From a checkpoint of a small mixture-of-experts model trained on Wikipedia.
Experts: 80 experts in each of 14 layers, 64 ReGLU neurons an expert, 4 picks a token.
Below are experts of layer 9 (counted from 0) of a mixture-of-experts language model. Rows are named router (the router's row for the expert), gate (a neuron's input weights, with its number), up (a neuron's input weights, with its number), down (a neuron's output weights, with its number) and show model dimensions 0-255. Each number is 128 + 32 x the weight over its row's rms, rounded and kept within 0 to 255. Numbers have three digits each.
After each expert's rows: a language model's description of what the expert responds to; "gets" lists some tokens that make up at least twice as much of what it gets as of all text. This comes from a sample of Wikipedia text that the model never trained on. Tokens count by the router's weight.

# expert 38
router:083162159078110171125133190132112038128086133138150061127145107088094118131163091106060211116128141161157131124146174130176075128109159135149109134149136096123127162163129135120098128090161121141084159149153112163151105118114160193109123094134154185078113105116129119138193084111119152094087189137139139159168147148071121141181117125114152117127117105109161111138130125125105170085158127154135089137185168109098144101134113173104145109105110216156141149136135129125041120119148107080101166105169123133173167103159152130132078131111169136146175127101177038156132174072127119149107148142109126094158127128192158165103122155089240097095188126190140154106097129111059128133090127143152130146085154075091139131122110141123105137165037098101130187152150139173162132098160145
gate3:092146192148081153129133099118068103081155160099094137142085104067176129137158163171146161146145107093149114162141139181127179153101084161165131151097125145152081100128115192045128172127201110127101166094107117123150095150116134118226126133101176138103129137059170132142161126212159150098129160146089171191097082127094141162145100075118131107161156102181096112158161172122124153119104085176138151124167166131095157067170101174108210127161053106136157128169164143146131082114081135191067125175126114079176109141150120103125109114161146102143108152129114108119137153130158123106111122154133140144120143106148098160069113144181154123111158186117147144142171116103111158158110098115143074134134131165094064182141149119153122149146036157115153130129123116160177139188119129
up3:139158152109161090101134181128142120146145131110166116105099109161135068097201159161064144110088141178139099128115131131129079065106117080089109089076107143168161160123104051152081093123072170117121100184163174110117152129167108106108094100161101141066151125201144121144145119159094154082091109096198136092101146143163151093082187173129148121101140069077140174108134207098126179094160125105071127106112104065099095176094087141151138141099108144146116069097139117187142079082170101173142114157100094140126111155104126131122092152104163121155147082143147151111142104181160140144118144143120156164185146158125163164131094115187154172118130080086159120117109153157131131144117099220108101071120157086103140180114172162108163099145138167080150145188112098121149159138105154
down3:116097135112123120182120105151101110092214193105086173148173081106152163151126092134153129149125112101141113155119124149089133076124137112147123170137177086068118101176107080200142162185066142074107165148093110119139128124077139085095142136158141139137143177110078101150131088148143133097170095118133106155143077125172146151124096077151160157152141152099122089110134087149168118155118118105137119102181181114150137102054120101189099144145160134087095104116079100102124130126155140136147169119132156132142103118040147122119137070074150099176129131108123140108082080199083126101172103212178140160103162165130165141164142205088147165131080123124133108112161189138073109199126110147055100121128108107092132178137161065148154110138151166110144167124117138098123116143166218
It responds to: Chemical and taxonomy data
gets: " |", ":", "-", ";", " is", " a"

# expert 7
router:105135122066133208093094214128115102137104111105119119150115115112118115178151114111105174093127084119177136105172206084124086133076173119165125166131114118133152141134126143177093120162152113137161141176143095197163117170124104226095149119161194191093172111117081114157155132128137219084123123120111146173133157123064126168168093145077160129160153102152131143112132110107114132085125100103144120134172156110131105098092113130107151101093122143160133126159171174107104142095151122143097097083126155137186132119081175126147115152127142131161170115120155097100094175055135112111114106148134083108141114102191152188088135157106165117121182173145170145097084249153095128163169148120112114111112151091103131146144127111126158140172053060149099173144159159151152112103145184
gate3:126159122109145122136140135120135127150171047078118142155104150147164146122054078104076198169134110160149154100123114175129159161133079115120139110132098156166202137054130132175122114107121161139116107120111119118139091142122136156118085074125136158123157120125087109147145151116137157090162126129163136117116147134117122174147136095091133137130151051109168136087088133121037158085102056082115138125095127091109150185082149137088118062136169178088131156129084109180122089104079115115146117170169124095138093135132163184156134109089214068163099114178128145108166121156151119105113122135190119170172145071078154143095028090152116095087200101124124092101080125119127127188093145145153155147161125133144133153087165172129094164127168129142192133104202068087143128088138110
up3:174159103149134132076106112159129124110090115156125160088159100120102141142150124125148120091111156079150099097126149089123053089102070181088126141108152095126052117189052102132160155107148095166159138074115195115086129087085172095127164106153086099138088142160139154068116088168122100178107130147078110142137122078105159111152120158154127122115074176122122145123123156183169110139167126126121125110082086064146167101171138110121074163127044093135162110136118127090133136187154123081100159060060094153171132120086128056208114126146107198124112158142142083149048119080121120170163071126095193130079092148149095123160188094089113179149087158147125142189125130108102134094129160119134126157139119159146153104187109095150130147154130130173097125109095149128111135124145122
down3:134170105093124086215140120182148131147132127123100120157109103159158182111106133163154112054104175118150106164083106090153102161105127117116126153077134185151093133167143166122134164112178137202187097155165167126116175173086119129106104150191083056159134134156143197201117132103167144148133169143067144132139048125118121110099139147140093080128073119134160136146098169143153148141059094105100108116126131161178127131130086082130123140172163104086105128142153148123109105110116104165107157162109125122186109132100135082104087202075110120126123079111108146089137162092103114145134124073100133133170143126144125124152149097075093064169090148123196118116127167084124195151120165165137155158095142166075146125112101131088186165132079132102057102122151144127164063154197147
It responds to: Place/time prepositions
gets: " in", " on", " at", " In", "In", " during"

# expert 39
router:106148134140103251082091160136156000101138110137109084124098124113107122156123103101095190140097145172132132158143195095138111125151191091132121132139154116132134122094155135106132129104202109031190135123119087174141054176153101189069141122120150189092104095150101101103183072120115127124143146094139154137151114160084122144122105122122172126198151127129110110149149105129061162107125097124119131108148150088114103100126091166141132078098111152200146136125155137101115115099144137194099137149115195150159132079090136139127155149109077157162147114134127130133132136087146165123092105122136092117127099097132147148115127144116209137080177138174128123101119162146095137095146120109127195111109165077086134128192137104084125163118054061141118172166151107134142143097132157
gate0:160124065138123133162099140107103111127130122126092116199139154163133143157132102139157142112140153096176163136160181066226105077108078111092179118138151119117146144093133122130124078093126143147157170098133128074115117088133079122071138137134184119094162096121139106145171130130116149098133100135121107185079057174124181114124160087147127058172162120167193123126198129052125149147232083151183109117147147083150100099120153083135155158094116122103091155089137131078082085073164091117125173168136078148129148145132138141122121108110083172123173127138115130110079119108167197064157096126058150115169140098155137135104158126158143088063055129149178132124113132143120077148151102123126155136139152098138148146173120071146167119093115092154146082153126148065127122178161167
up0:129139083149148103182117105101140142132153091170085127155104123177117161147107106110152154136104163119156173132162152095227128096106087133058120104126132153071126117071162108091142111110101126179177148122118148073087125079122035117073105178077182142128133110118148100143191123130107139128145121150146117139081045154163160126097165138143124024179125122165142146150194152083105133151209134166119108088109117109133118132147138092157122205064152137150099111093121112095107076068184075093151194175106076102117137155099113179125153091122045184129107149158079158123103093116123168117175082137064162127132121118118158122127138099163157144110065153109137081131152109114121119125148126143110109167139134131148083118126144075109146119093128120172175107123116140072125156152149145
down0:165089153184114094138157083096188137185173130113116094113140118140105136117149095110174042128133146125148192137141166097145076182146147131133162057111126052100143155144176149146136151128071121123143189140123110179188123130111173113123154121107201118138143099143118112159072135082177115159142164118152152142129161095111193135143145129105135187124127134154151101083109084124137134134094144129158124172145139090172177182122132111097184124170116144121100203101062108134153100115148148090156137146127139142086144152088160106091102139088150144121133076148130149148046162108140134071140110206152195080179154158088098150151126164181129127138105113108119175103130154084141153077120060157119084115145133148162216140071155131079172161151130173101157145111115188171141177134134159
It responds to: Units and year ranges
gets: " |", " /", " ft", " 0", " m", " 0;"

# expert 24
router:134167122116103217089102134129149041153115106116100079095115144117095106131163116108077162117127129121172134123141234120139084143139161127141102154163108113122110098096165150141097126083165152095140141166105094155131108164137113183076118109109125184126136125179090102104192084120145108126132175112160139167128099162116120153128128154097191093164140094164131055151126097123088157100145117133104088149155194041143124117109075198127144135125086181156138147128152164115087107069112116161111144100115132176137148122122156144146177174139082153153152132113134085089140153031113138132080140106121079117167113135127126144111124157111193112051176147161120135134087137128096131157133155101140165128093116063128108160138096096095107159131022085146151234166142143160150150097147156
gate0:120155074070070125104099125132112107105137177066087122141127099126114164164077133138118135150126079136152216110118123095202183128100131095094086096150145118130108119140159106171099183112145078142065110103127134074068141120124111100127127117173103198163126117106094117066127128117169147131123078166138170115124148135097200106141048131133071099173088124134077089111163115108153118151141107129141114126149119145183112122086126126155168122170044146081091173134152137128160152153106141106133160136137083119107141116154171156188129193138095135159065173118149125150123132055143175143139121098122131174131094128103123105127098156082124156153107232124127128072035166104098151195113161083168121203132123154132154162123088147179132099116097138113122070122140138096114119121069126
up0:096157056107092126119116100100127111077140179101077104138104118142055198145065112120112128130105103109152212123156140134184140193152152086092117120145120140107091125087179122135109164109127078115101140120103066117115131108105113130125121134150081208146097088124127092068148148151138140170129082188152183125115109091131130128172119118150087062158112159102127118131128110106126132172174112112122087103132071141131090103117126124136133138161052119105096173117167134138164151121122135130159157173152120154105196078129199181172167186143064136142047180159084142146127165060099161155082145108139115140121116130116096125141115175094129182148134193122148136093059159128102128180146135110148121223136122164116121113151171109149144059108106127121140055076121125112101123107070128
down0:156159103139070077109120155064165202138194169111113088147126128058207109121105204133077027174108113118137128092142176052070146142186139075133116111121208109108059163142057152100097161105101079055075112101192128075133155101146149092156117103125021117139133107096122138097099128098113131107109152121139141138153170099106099101175146123113102168149166153127138163123113125108102149123113154171107160164129143127118131120166161184141154131204157138147157157131139149124159091148107156130096104167085115146127143128154150146137186186191107160136090116068122126127123150088084130125146138100140121149156178074104081145152118082100111121131134119110164102073096146124085117124169107158166131128165093150127103102153097101114152111156123115103119145096142140102125100183123128
It responds to: Infobox field labels
gets: " a", ":", " /", " •", " Time", " –"

# expert 2
router:133149123096144189110087187119097075151096138139138091164121177085106107163156094105092171085102084122185133112121213137142109145063171099171115168105079124142160130109096140160092133114144102122168140193150099216143114179136111166125139128151180181119172131084079163123125117119141216087138123115077153172166142136094167195142135098114144123145139091119132152101129109127117168057149109069154124115149127093165124087108141109108133092123115132161108134152150126164152130115159155170081119098088132172195140138098123155116139135149168095147138132127166100141085218055172110103118111130116106128115150095181139179124135133123160099110186156157153129062096201171119117191151164131115125143110132080107104154108091151161163135107071086172113172157155166147156098132136215
gate3:101132072151135124092089144126147134131090154098119113053092199108153183150120080112123186100060146150146102087139139103122129139084083198110194112122168107149085116139137191245132158147128128092152111155161142134164102133192144155073208205081075163141145133089112128156112099140115154132176118125142102122115151070132155132098122095108134111085118155140145123139142135112146129135127073136113142179148188114131115120138120127153125109166141133106133156116117164127103125139146146163089121108091096150118138084169129116185067107161114160149142133119123126160136136174192144135185091130139121147142177161164155132128118114080096117097154111110114120097097210163124131211166086188072151045105078162080165119151124154224129185105110079084124147171113151118116149143134121
up3:147143098152162116087126127117092139151118129123153100078145175138145146133136111148113168104088145126159104118095128135123123113107066138116160115151164120120089093141121199182116132143100119067167100154174169133183111136198135123059184171125106161100178115093131139123094118155118161117182105111135087147153092069149171152079116105126120121085108150159133150129125123090137124124129091115154120173137166145120123086102091089158141112165173102095076188162110194133116160186103138135098127081106104130099130098141132142176083117165157147143122135106117099174143140135169074079182118158097117173116129132149130139170119114073073139122151120099062095047123173161126122195170094205069162037111115150087155110144109140237166168057135085068125188139166145114121179135142152
down3:135089156141122126095155103127120222117146122139155179182142119154173133192115173143135126144128122126079095073126116132070166162163169135160151088160116139144173149138150093184137102124140151112105161132141093074112085119124187170130120139079134133092103128129074032119147111183121163129153150110103088136072108115184136126105100174124093182179039135127110140099135111129145185121104136137144117170156176169097166201086097173217162145125124144101132177191104124102114143105103136128102095107101146076064146107101145108105145115134103149091098102166149146083177128152086101134145145153109135092138092112103130111120149092102077139139096178119053134129172094112120158183110057145143104114116077146124113121117107129166127090091093166190098072115064107064104102165175126
It responds to: Time and place prepositions
gets: " in", " on", " In", "In", " at", " after"

# expert 32
router:149144142103087239109137176132140040124140087096115072108138113096093075160161127094078184141123142136156117107143255169115101109137162146160098139112123137149103144100093103155094135098162141077115140170176100175159084140132121217047124107128123169107127120129130125093183094141131119094150158095139136161147109160078122141110093180084165075130122094132152079146134104143085136127131090145140095127168164074145090093163076200124128132126098189143127165144159163136112120121105148129111179115142119174151144107156183177184144138151130155146143105108158102104134147065129140088105137099104069100180123129120103166137109126170177099093187139161125134111086132127090142128120099103169145084104158090114127175137109116114140143136045077148134201173146140171128147083158145
gate0:133097064148061175149176155090158104208136111106145120105124096100098171144113134120102156106155167093138107186124155163141100131109092102082144110145079145084113120104132123124118151144175110094116125084154109152155082125130143156094085176129097102134144172120154137167075110093169140154099086171140137113209154082097167132136124065148169160102092139133150133134124132162165135048117121098133120130186212188117081088159146172137139148140125069170140094157126103060102120110103146159117125171137119108127058062150196070159172088165126099141128137101153128113088079168178163102130111149092134093116151110089169133152114152114126109136099178147107075120148119145123155138148119111152153186095144101152071168088100097084140076082140140145124168110102091070124176104035073
up0:122134140155172127134144101135165142104097167177136142142147125137183134134067176156079094138099078136136086142104111148165142106094144154143127170141148097150134165127103119109118133165165178210101135127067150154118119128154080088141120094166127111129099109085160067196121147113088127134161120134134147152098125137141130096150123083161132162114158133142099131080129062138104193120094089143065198137108118103097169125137072159011111178118088084079101104144149129169140098158122123156072121170103150119137179137101101205060120110130127117106184088166146107176161146107149100109166139146188167157122155144135143148114148116171172107167074078120168101177204113107125105112146134174124140174199105153131123056050112121150101137103137168098122042127135083112132128086136100
down0:119124102095108074127150155086161170068163208175078069121084143116144139100120128137154171127141131127177057127124148173138177116103137121174140107120088142157166172132117110158156119101089152127161220138159115151118129173116047116091201134097148092082164112119093079119118135135136164106162132131155162040148126204112084111142145129137157140097119111113152081115174126090139126184179165163122160121089154141151137110125192163109194119145191177147159142149154138116147117136114186154103103123181110122184101129121119152142102102154136119139133170130163141139142116106071108069139121184100089055091122149114105158152073145098101108115102116131166154155070092092131123145088122154185141056130172111139056086181078114152114091119166086131143123159089137114150077120118172
It responds to: Infobox field labels
gets: " |", " a", ":", "s:", " has", " /"